{"num_hidden_layers": 9, "experts_per_token": 4, "d_expert": 96, "routed_scale": 15.4, "n_groups": 8, "learning_rate": 0.0125, "beta1": 0.95, "warmup_steps": 200, "decay_fraction": 1.0, "decay_shape": "cos", "train_tokens": 944800000}
Below are experts of layer 6 (counted from 0) of a mixture-of-experts language model. Rows are named gate (a neuron's input weights, with its number), up (a neuron's input weights, with its number) and show model dimensions 0-255. Each number is 128 + 24 x the weight over its row's rms, rounded and kept within 0 to 255. Numbers have three digits each.
Before each expert's rows: "gets" lists some tokens that make up at least twice as much of what it gets as of all text. This comes from a sample of Wikipedia text that the model never trained on. Tokens count by the router's weight.

# expert 8
gets: " (", " |", ",", " 6", " Z", " G"
gate0:125144130109158165155128063106112134134112139178141182154155119107153140136049082108129124118126170093120138129102119131169111126143105111113105106118141102103129162102148114143156109124124151172148152189170106086123144136133137105121099110114136102119166123124145162112148104170087111106113148121143129105152123155130116129137100121147101124108107155145108105117103099145088128122117128127105111124167125154174174162089100110150131125094110103182108137131109084155172134158114158132131155155065111098132090118100151137118120138138109127149135126110160167148116101135191108116115108152131155131139096138110145109114139149142119107145142083153111093126137147121131134134156135115151118091137107114156102142129110171109113128148086119192119122128110145099103119114174123
up0:121087136113132103102162136125127087161126098138133125139108144149103162094171123112154145126117102135155142104134123154162092134139160134116131158150097170172172127123133156107128130139128148100110140122115118143146173114123116169121119133092134093117123133128087152165152122137095129135145114134168099190175106128132105093100149125126165160139093131111134127142146133149131147123165135105121109165127161114103152139142161139161114117125118184149169141151165124153114108112107096129169154145111174108118160139128108182145155154123151143148142145136122120134112091117111137132129129128154093120153137096146110138138119118146132123104094161110115088137154079111097138136095140151164098148154136135091107103185081101127087110121154174175140150065107108088117128169077151

# expert 44
gets: "B", " B", "C", "D", "M", "A"
gate0:092154110111116099106135141080147156162188083074077099138143127123120133132139098148106097122131170124077141103135114123090095145123138161117115147109157144119148093161118116098104133114133142140138139171107143180118120109102109154128130124098072133172113136102160127121092139112125070126094119144144150154104126106171136124125132170162135194107102137095147111169105122113124113147140110157135100103161117125112128105114108169125114098125142145067121158134089160110103127134127064139115150111128100146118120134164105108120081117104121144118087122113144097147135144077094135091104110106155138129088137107105110100111100146129141138126180091131095126100111133107137128127114128107145142107101145146133122110101079097149096121135166156132164132113129096117135145119132141
up0:100149143096109108125163124067112155140114092130104090107117118150119119100118172168099130108152140146137134126116124102127116116153145129131145112101158131121136111130133123124106140107134122140130145160147162133101145106089158122108104125099122130158120139113101137136076114106134118098125118145134102132146112111163177129084152178123125174091103122113172107164094116155144144127132129108139112125169127123122076146130132133126132119152073140130152171093102124129192119127128150126102116072120051177134177118116138149110110096123158099132126137090113193122143123103125133127124180160104153088099123134138105121157161129116176147120120110088090130117126115111106136103094133143161135146185138102132098109121095180088109109151134170102143120136097118154101115117129095

# expert 90
gets: "\\", "\n", "}", "{", " $", "_"
gate0:127085112111107131116119107159091131119153133123113141053103120157120128139167118097128154119144096147087156122110114114122162138145128169131113083089111122158135129112172141156157137073119175102121133147140108126102117109097103128151122136127118167149115118138182093143148164159138099130134083114124116107141140157114126105128094185148086137138147113131121127106172112149123125125162124152129154139153136123152140130111109146170103147098154170146106143132083124136138121159119085098120114076125119115086154112133100156135158132131108120107137119118089112101092135110122106134074127141172119085129099112111116124109114125152097176153055106131123151140080114129138138146155051108139147134081101132103173131115118104138111079106151139125131135098137123096119133154124141
up0:139116100193119138089106129090123106143089126133129115160094152127155137172068134097149124122143110100141120103134125099119165128145150135138133099084107123174135108076103122090082139098099114127152116105108102151121171100107145126115092115137077132126158125150142166132120117131120105124126115117085173137121134085167083131085166138122158128144095112126112154121124159127131112126128153124114133149144164113106149158104171138174150132110109098147123132128162104126094121159089123132165099111100132104152130134114128095081139119154140100176149086153129149170139140151098156153143116121155128108148129161100138136127138115097058172115123125157123108157131098145123144131119083100164157112094117112136127133107077132150108126155137124132064128141129153114112167118150132

# expert 94
gets: ":", " |", "-", ";", ")", ","
gate0:139164143168151174141175091164126148150100157109145125135133091124139119117105147098092151097112130159156137150099116127125127106130145135121087167157125149107106118118129105117158117137116130126124185112128132183073144127135112119083146124155119167149147109109160105111100112128127110119118132123125138160149142116160145120092141124114114158118100134154158148072091129143091167100143117184119151133100160139138126118111129110135081156104088121170098114142117101165160174118133154150110151166101135090153119130148143154103104139195116161116165135141120106130100147143149143146125118112144089100083081102153152112117123110154164117146165132167142157160153155134147143106117109122183150111156141103135133148115154103112093123133116183111150125111156141102127112111118085
up0:125132123142169145133143143114140151135106176068100167151113111107125139161120131101127110092105164122121119130142130133123138144118141138100089119156139093119152101109141127109160130155128144132073156057115111159048156094146134106127129137168156135126117116166158146116131140104056078115157114138125147116146147116162129112131119126095115164137139103153133091122116150102106119134127143138155123114138111131144137144108158133136118137123123140108148140139130129175131140154127118177126114150171121089075105149132113128146143117139135160138155136125138104108083138184157119138147094155132140126121109156174095126101149060157158136096136157170107127116153168170123138141113141167132127107122138071105170157161142139098097118137112136089145117103152115157153132185107120

# expert 95
gets: " ", "-", "\n", " 19", ")", "/"
gate0:116127097129174141168141079134141167166124092138141155137118148109162099121141126124100133137129096122127114123115130147114148146104123094117116108156143137160095141138124138134117128115136138133105145145132111123105124167150134182101116144110114143144151186104103104119127132130147070092134111074108136138098172103142065120149112125120130107121100106133126120135121088168150109148126140087063120119175176108147148159147144120120146063101113168082094141140119114093120159152091091162203153074119090126133158138103142111141148134128173119126123126112100141152154120120131126144130153144094152131186124130142112159098156122119139089120147164186129123122151141104123104126106108126148146163144123144146128130111133138132121097171142105138074157126119165105141122143156145
up0:113115118174155195152152101109122162111112091097159140119138110142097155102133125131105082075159095158126079109116132124128124184142138120140142099116088145173111143153105142127070129138153091078173143140122121142122105111131119151113091119146083136137108115134145116075123115140141067176089129137119174117159108158116110154140115147128122093139134118110146158161138112144130123157130117105067073118127137123134164148101136142139174111108114120105107151141165166095146138150200134137105140136135153129101166095131138128146154128130146157074168131093142136108140134102105108155151149118160135133170159163152140144115170124135090119164150120119097112149142142100132122135139133140132096131151118110107146153123161133130123135136139120125118161134114134143152084157117127

# expert 25
gets: "S", "C", "A", "M", "P", "H"
gate0:158142135116148152119143176114137102149135169157111148108113132162129128137131076151097151117111106153146144118110131148123124122120121120125124115121134128152093155118138128096084126124162135181125144122140179104157181133118167142145121152136086113102107097147131122134152150136108128144132173129119126069097120110091146127139113118144155147138151139164131164149167140166124154130121145124149139117101120143137105115153111123117154146129155167113159136083140147120082143145138127137148070066114172145138164142135128152121103115193099073075112164130130116147147153126089169101142134129130168163104095128114091120108103150166091143158144086123100114109161125114140138159119068165142162111081103120125120146128159098173137132094136127114106129142124130094128159168116094
up0:201138146121138135096125150174153153141146122113094096112152103088125074095110105136102179152122136142159140123150117126121132133147123089136122127146124125142129126115130110128088094125148131173139160128144137146125188097095165120109113161115140145137150113118126131150165148107101139161130165151159088092126154105121136143120081175142124144108122152154134140145181158152109115110090160123105126130096131140125104109132095172152107122130123163101150121099106100126116141153140098110118125112099143151107145113155099150079155142148126088127063143123131125129179125131092136123158132137161134145124131081133141121136130125170121118134161100169129137106183136124151121165145054142141145087141117131128141161097141061156119114126116122126130140152092169127084156146141105

# expert 103
gets: " p", " po", " pa", " Po", "po", "ro"
gate0:119114147167114162130156111139171118177124128097118138088119125131145157108074164131126100129118131126120168174111145129141161170158113109116088115088121125148128153089123158121091112142121098169117158107152135147121139133147169121126174122136150132107122140150086102135117134111116133113166156137130165108125125112140147134132159107151115098123146142119108114156153155102130117056124079101169116104059127133112106203098138122141119165098148108158096165150101138137106182112082091124120160111150150146128125133087111146118118109106131119119103115114122107094100144131129132131132143127095162156113106143101131141107075073159108103147103142138102122148071116130129139102123117181107162165146143092150126115111145124122127147116105099088118118157127116086143101133149134
up0:123143074149148157124105099107105152102148149111079150142122108131141152146173127173127145139150152148111107134166087122148133146107138147072156114132117118140134145167158135146126157094147146099103116129131157162148106147111103152147130117118104151094076159120180122119105141135159147141165102108115097120165164155114136148082101132139124150141155112134121152127148122113113144123138144109123129133189143129134099089125124139162097130149104143085132100121116111135156143147153114142113104111136102126127105129139121097142191151175136137104136124144099124175116081155084142170112127169098126086164100191140117116149102133087127135093150122169156112146115100127147126170123095115132085112131107119079118131109134113155155136067108138112114148140144123179137138107135178

# expert 98
gets: "ri", " sp", "li", " se", " di", "app"
gate0:111082135123101128166162082143146144079129174114137142097107119155155113090154137128130109167168124079132146118169114150099141147074097162098115160096158118139134074103159138098132144137064153140131113122067127122101112134119151047106107101097178139129128132141137077124124127153115146143175131141143149126180109116105136108133171111093133121155139138133133118115160131124139139106091120133146123113135123151139122146116076135124134122158123146095131133126113133094101164142128140130131155081117120143132092124131132124128198154139154117129151123124122140127135109108114139153097118126146125133110148165130140119087109154122173112078167169134127131110116110161155112108157124102170079133159139157140141167099120117093141131135090135146138165126126125101092134142092141
up0:143103123129104139105179187128161115125148121129132132106162144120099137164078129129134107130106132140169080108144122079143111123141134090160147116203087115143085121145142134158159092105142115131152144149140130122126124139109144141103123107130146131140165150117165134108125103100125146130130148181124115087122093116164149164135138151158127136090137147151108082141112110145142115075192095115115119111146169121067093143101153149132156152115124133119136119145124077152167099092138111150101123167135138137118127105128114167096057135114179146123145153148131136123126137116121140111138137124138113131123120116115137137149139105158134140131108080116108135094179148135146135131146116102101167116133138131105079090131140141083149066135152143137153115152173124162168123117159119

# expert 123
gets: "L", " L", "\n", "N", "C", "A"
gate0:113099141151146145156093138086123133175144127089137144124130111134113123080124150159088137137144146135105144142085128136134115123133128135181140140084100131133121108140089125147088132142157108142150132122107095158121170169094147172116110113157137151124137098078139151101127161128124170143180120141118163109148148119138102134162158119122111125154119112115133122106143081168135103160146115126105162189129107151140173172119130159123138084148143147102123159067126141120125149139080137160138150099138098123098095132105131152112119150122144144151098125151121118134119107097125135144134118221116140128086153144080141140130107083149132072145111117119103129119136134098104159103079124109112146116131145134161135128142142133129115123145131059149130092180122152164149122124093117
up0:112112160169132127151114172135072076124164114100169126134150111142073145156105129128088119113179088115133132183121135116119136133148094147198123135090126106134146113145128126132078166124119089177171121143145163145133162137144127132128129114145067164099143120122115145079093141169139148165105157086115099140131149123121128078129164117142106118127109103087137072110140128135129143167144099142111148171103138127131134139136116160115114120136134145128115120121139192123144132133100145123110155102111096117109137151139171178123117125097128121201108134110141108134094095103125097127133135132095140117132147124100139140114143128125156111193114090128171128134114123154110132117133116077095109149130133120139097146127142135133138131155141113124121121175087114114085133144133114

# expert 80
gets: "s", "e", "ation", "es", "ing", "ology"
gate0:104122124147142159144109108132090125150164106115157128155131145146141148119104104152125116115129113123119102160132135130130167105133096091088142131148085158149102112087105121082167146107153149150123151118145136114105156140123119109131128159135064106118129108156118116110110118189110121135126137104105153121110081138125124151145128125142139110138145109116200081130164128082138147143113145139073106109138151152135177156103118134109113122153103055117117096140155162096149092103167102155122114118099155076157091126135170110090149158123129091088099156169139136105111150164106120116097091134132066145133138086126134126146113099150099120174121104121122122113132134088108152148115121131130148118089110101132111134146114154110127123157154135108116069139156119139135109117086094
up0:109145121161163120119154079087118092110094081129127136120112125145109106141166095127112167127202112109143118145121145104135125099090128134149140154118140102115136167126126065160159071124122133131112115126117130167115114132157109118079108097111132110130143144171164113171114089125129086112119114126148111098159160136172141088149139150123160188126111126113071126137136086127094132151155117135154141121145117097132083157171146107129144111105118104103157127131145144142114145128121127141136107163118120111120117085116114132124068166115114123110125122161124119142097128130112144203082140139158148131101122120091136116180116109117129160103085129128149140149120094138115114108097124122147091129131091167151118083126112122132141136118129127170127134085106143100166168141158103

# expert 110
gets: "s", "ation", "ment", "age", "ion", "y"
gate0:112109154115129125084153136128050139156089155120152102118130148149138144107112156108124144133120080109112116177156108135152148124112130090087122131136136160131134141116092149133110118102119131142114149104158132129172076117149160136142082122147101117164102098103138185137118090149099115141140120091130100139085134133135108140136154136144132165117093148100115100113090180098169104127140073107141119116101126114137141176112124122145149097120173139143130155111129125132127160099127137126143153173117145106081171137142099138161137089143134129138078117148110176140103114117132114120128130135161107118139171106181123196077118127111122111178133141123137101107124153132153129095106109119084101126112130162132145122173091111123138129131149152145105075113130150151151166145111130
up0:141143143095112098139122107118120077083132138157154113127125116108116102149095140128169163139081111156084090162159146110163117132104103106124148157160145092137145115118107086163112135097142141123164145125139143101095108145154106192114103135101137134132121115127080183112129122120104158095148136095139125144080093130145132179120154119106088112122132113122125130124123140077140109150173145112143060149117172077154116163162133139127120154119132139132094099143120098136105091103152138123097128119150111161170090109110125123133106134151114139192133115115139180112118130122139130149115165130157127136152126135146147121082137090163146109149126135121165114135157171169112114091160100102146144153115128127111159078131139148127136131083131140124142087141146161120122112130169149

# expert 35
gets: " 1", " 2", " 4", " 3", " 0", " 5"
gate0:152117141109144162142122115154141100126160154156171124141169137112103103132151095120145145107125098106165086137152135126125094162130137108104127104087144120108119143156119124106132118157114164097168091137150152141135117120127106165124184122143086160151137097155142107114105134155102131146160156158135182121138115128164116100142112129102144087135096151135135148086205139114115162117091122116115181130110113106102157117138136131127115167148116125154123116172141137170138112140156109124105120173095162136134165118105112155147087133165132101071138194096126111168105121149154138139102157079108094116146096144118089152118116131137087124126164159109105125081131084118138144108183155123128122131114102113142110085148136132145115107117146124129133165136128172119119099118120149
up0:144088156111108122129148103140123137156143087133103099114095154119146142174142125108088173144109106119125156125154139118113132134127163178122133103170143169147142097121140155109117146119145130130147109118139155131136141140116117117131141101111118109185142130109107143113147105089110084102126121166164113128079124130164091109154176156078138113152155116146076123106123133106111107114174089129121112124148162101124095180135118150138083119140121129152171146076177154101091150101119136107135123156126092130115103096124094113134133128168099166135112110097147142148126138135119160071116135109119114140125147120149140104102112123138118146142128114098126178082094105150111146134142095129108161190078154094106126109157143174113151137140109095162134111136118150139165071114119128

# expert 55
gets: " a", " was", " is", " first", " were", " are"
gate0:128141183158139124136151135129146111111098120113109116163141136143167128079118145109135129151138135125135084117137079144136117115154125141097088176164114135165099110141157077112174095139129141127140103129119159150105138129138088130156119153150150112115153101083129092155160166122147115122130122103119144115136151144141115065171144126127142126144111160146156083136109167120137114116140142131142166125096146128144133135116079143147132154143130123149132130102189115099154130158101064107117105133129153153174159094173182153168097132121134104111144157145087169121127101135151122126140153133114151156131083133142135102108160089120116118132125141160145111126097112127147132060164127135134163111118140129127131166156140140179143117080138134149150172167169096145134126133090137
up0:086113115100095149144085142127132163112127104121133124124151129102160142166117117110153133132114118113124144172106135125133102165123115139130130162160133102160129139110153142126144141095128130106125093124144154142119112110131138115106165125143140165114161103111134103168169152172154156144150155170125132147137116087149137091111103152106141124099171144182128119178161134178127147104141108168131109148140141158167170135119138135157139171129108134139137153117134146127154117117109114085106135086122126108114162158144110117122165138159075131122126142153118153152118091095131128129137128128076130141131073103112118159121086093122086087111191177170103077138054144138116127111175165136155148083165138112149145099133116139140132131133142113126127099168098100146120109148095120

# expert 10
gets: " E", "co", "e", "re", " A", "ra"
gate0:129146152156098145108140115125116092152113133091111133132110117124159132120076115117122152156131109158160140077164119137153171108121147114137171122154114149111115146148100128147099123134105106122142125108131105144137132141179104066136119129173130107136090104106126125147117113126138112137091127143152120136189136163134135149123100112165173150115132080134123167125066163150130131141101106084143120135091159093136113127162139128152127148141116125125138132103145091144131172131149091111110133130129142138164155153128144160134138136139100158108136120148136156085122126119191109138118136146119129127120148150147090105065073117154092146122151147151101122104114121084086085098078084070132129131087130149176153125151160129137096138137161142142128131136109174136169143127080135
up0:133130130143133129159123142156098154168136152169152109129159125113100138153130104136127103112103114100114151169125176082112128150114112134132056154146142103147121112098160131082136132175171099116117130122127129133158092115115139158112091168129151142132152127141118118117163117118126164123120139117099143128044141113141131143122167093133136155147142151142116092092142092149120121141130110138103116127157145151163165082103059118114103101135168107154103113136126138129166142112165132124129133114115133118098089078105094130136129144106089114096108145121115120158115158088079148107154133096153116099137117092116117120186168163109111118159125139115140092114156112117154167128149149152114161106129137095123108137092105121119119104142132102099081159172144088095137099111130109

# expert 92
gets: ":", "-", ";", "=", " |", " /"
gate0:152159128094099098114124105088111102135129120154163175103093120163127132156086099170140110120134096138153127111130146133115146107145133142182124133083137114193086111114131059138106139158135190168124103171148098131131143120104110132129135077120147116135139125121134109143113125147107148107163165127150133154178122133149133127172086151130090164133132159096137106134118145110157125191115115105117159164146110136139132103142138134130139104166139114137136134145100119120080045138108127123140113074130145091140151102122121136089130148117088170139080132142138112122128140121146116132118124152100136122100103137163119149105165071126103144111130152101163146123140130172174112170109113117116085125141108116118124128137115133115130158140106151135137115099105124129164098165124106
up0:103144141154147132088113142122077144117120136111110144156119126117102134104119130137121133119164143100111112116141150129165095115133085173130111087122121069124113162171152175163168086122175137093101203119122149132138134137140116160138147159103122101144118138101139151136165122099131133191088106114160144117123141100118119139125148162133162107132130081144129159112153112141137141118146111141131146132141099100124129141133194115117128150115090112118139089096123143134138149153151130121159153161098138142151130145116173126131143132133126135141148149098123156100080128137119121143161141097130090108136155132146093132198138179129134162140128087158093098153088119162113150133126077158144129134139139165111104121115066119139097132115166116162146086142099145146102171125120157

# expert 111
gets: " in", " In", "In", " ca", "il", "On"
gate0:155109094159105130092116133125154158148133137163116125126105127125126118149112112162152145140150161129080141177155119104154187123148115147098118158118123127151137118153135142149117104139152178113147138125087124108124073145080143111103164129151137140128104150125136148123090122146097171096155127152125141124158115139124140115152106110109136152100095117109077135155091110154132115136114075126128147122153139105134107136175128119079126114101109153114118151164106132136148118141130080173178109106113121163093115158118088136078171143153110097177133150127102143119163120136144141122133159143129179138145122171158103139123113149164146137162206157157163112125140086134116164144110081127125118097155102128142110141129115148156180108122130156125129141174124121153098159116158137
up0:159129090127100131149097148176116151099138137172109135139121125131100106115131146156174131132159120167063121126152172096155129106108085150117082114083136149144113130102083108109129077114128157101140142140092140085136113094140126165127112160107143143171122119101154147137101120097124115138105163116125151096133127146145139158130106142130172106123143109142073114116097072160153113106125125174156137123152140118108133116121115114120148127077121115116196139120114099081162089147173140162114130120108103115117110173145150118107151102171128117171128128083144127091139115104145138129165137146102134077126146121112092135138145133142145123103161122114133144137082124171118130096131154136107140126139108153092094136153121170146101117110112168124108161143116099154126132126176109

# expert 106
gets: "ho", " Mo", " mo", " Ho", " po", " who"
gate0:109130118128158106157154145119136136108148131142100076169128136113111110114147120158112082100121145137116145138148121094105157108133147111105128138070138115158130114127150130146093114158127121161118084097117153173118154105113159123165148134109100070099159154142122141075093128107085119115140170132144129120171103153168162131122165156090071152148145142160165152123092156128047144145154140063119120133128118109129172135139129128109149148125160151123139178131119098101126138124133132138130142099049156116125092106165095131102160105091134135144108151107141151127151134100139101118116164098117110133126105130128149116104165092135107112149127156080147114119165117145174138165110167148151143158124129118127153129137135140121113104117096141104106109153139145152124120139143104
up0:117099115133152144131164120151151127132206127127156099140112120089117099140109159128148137094094133128162133144152121136139119145141188193108126104154104140105167144174135114103129119098117077144163109104124103133153116130093130139124119174120139152127128131158130115128100088089159144134133135135147092122125147133131162129133117123137062164115113123141186122105162126156094114148125144031170064136121151120104112107154091104137154168110129138126130121137130133160127183128140138136124137122098129116108106119156128175116166104127157141103101113135089146116125119139131116127138148099129115116116131170104134116074078119096104127137120115129144082108098130132139142123120111151138103123110133143147156076140107161127115104150122170094084138115133159101154127152163110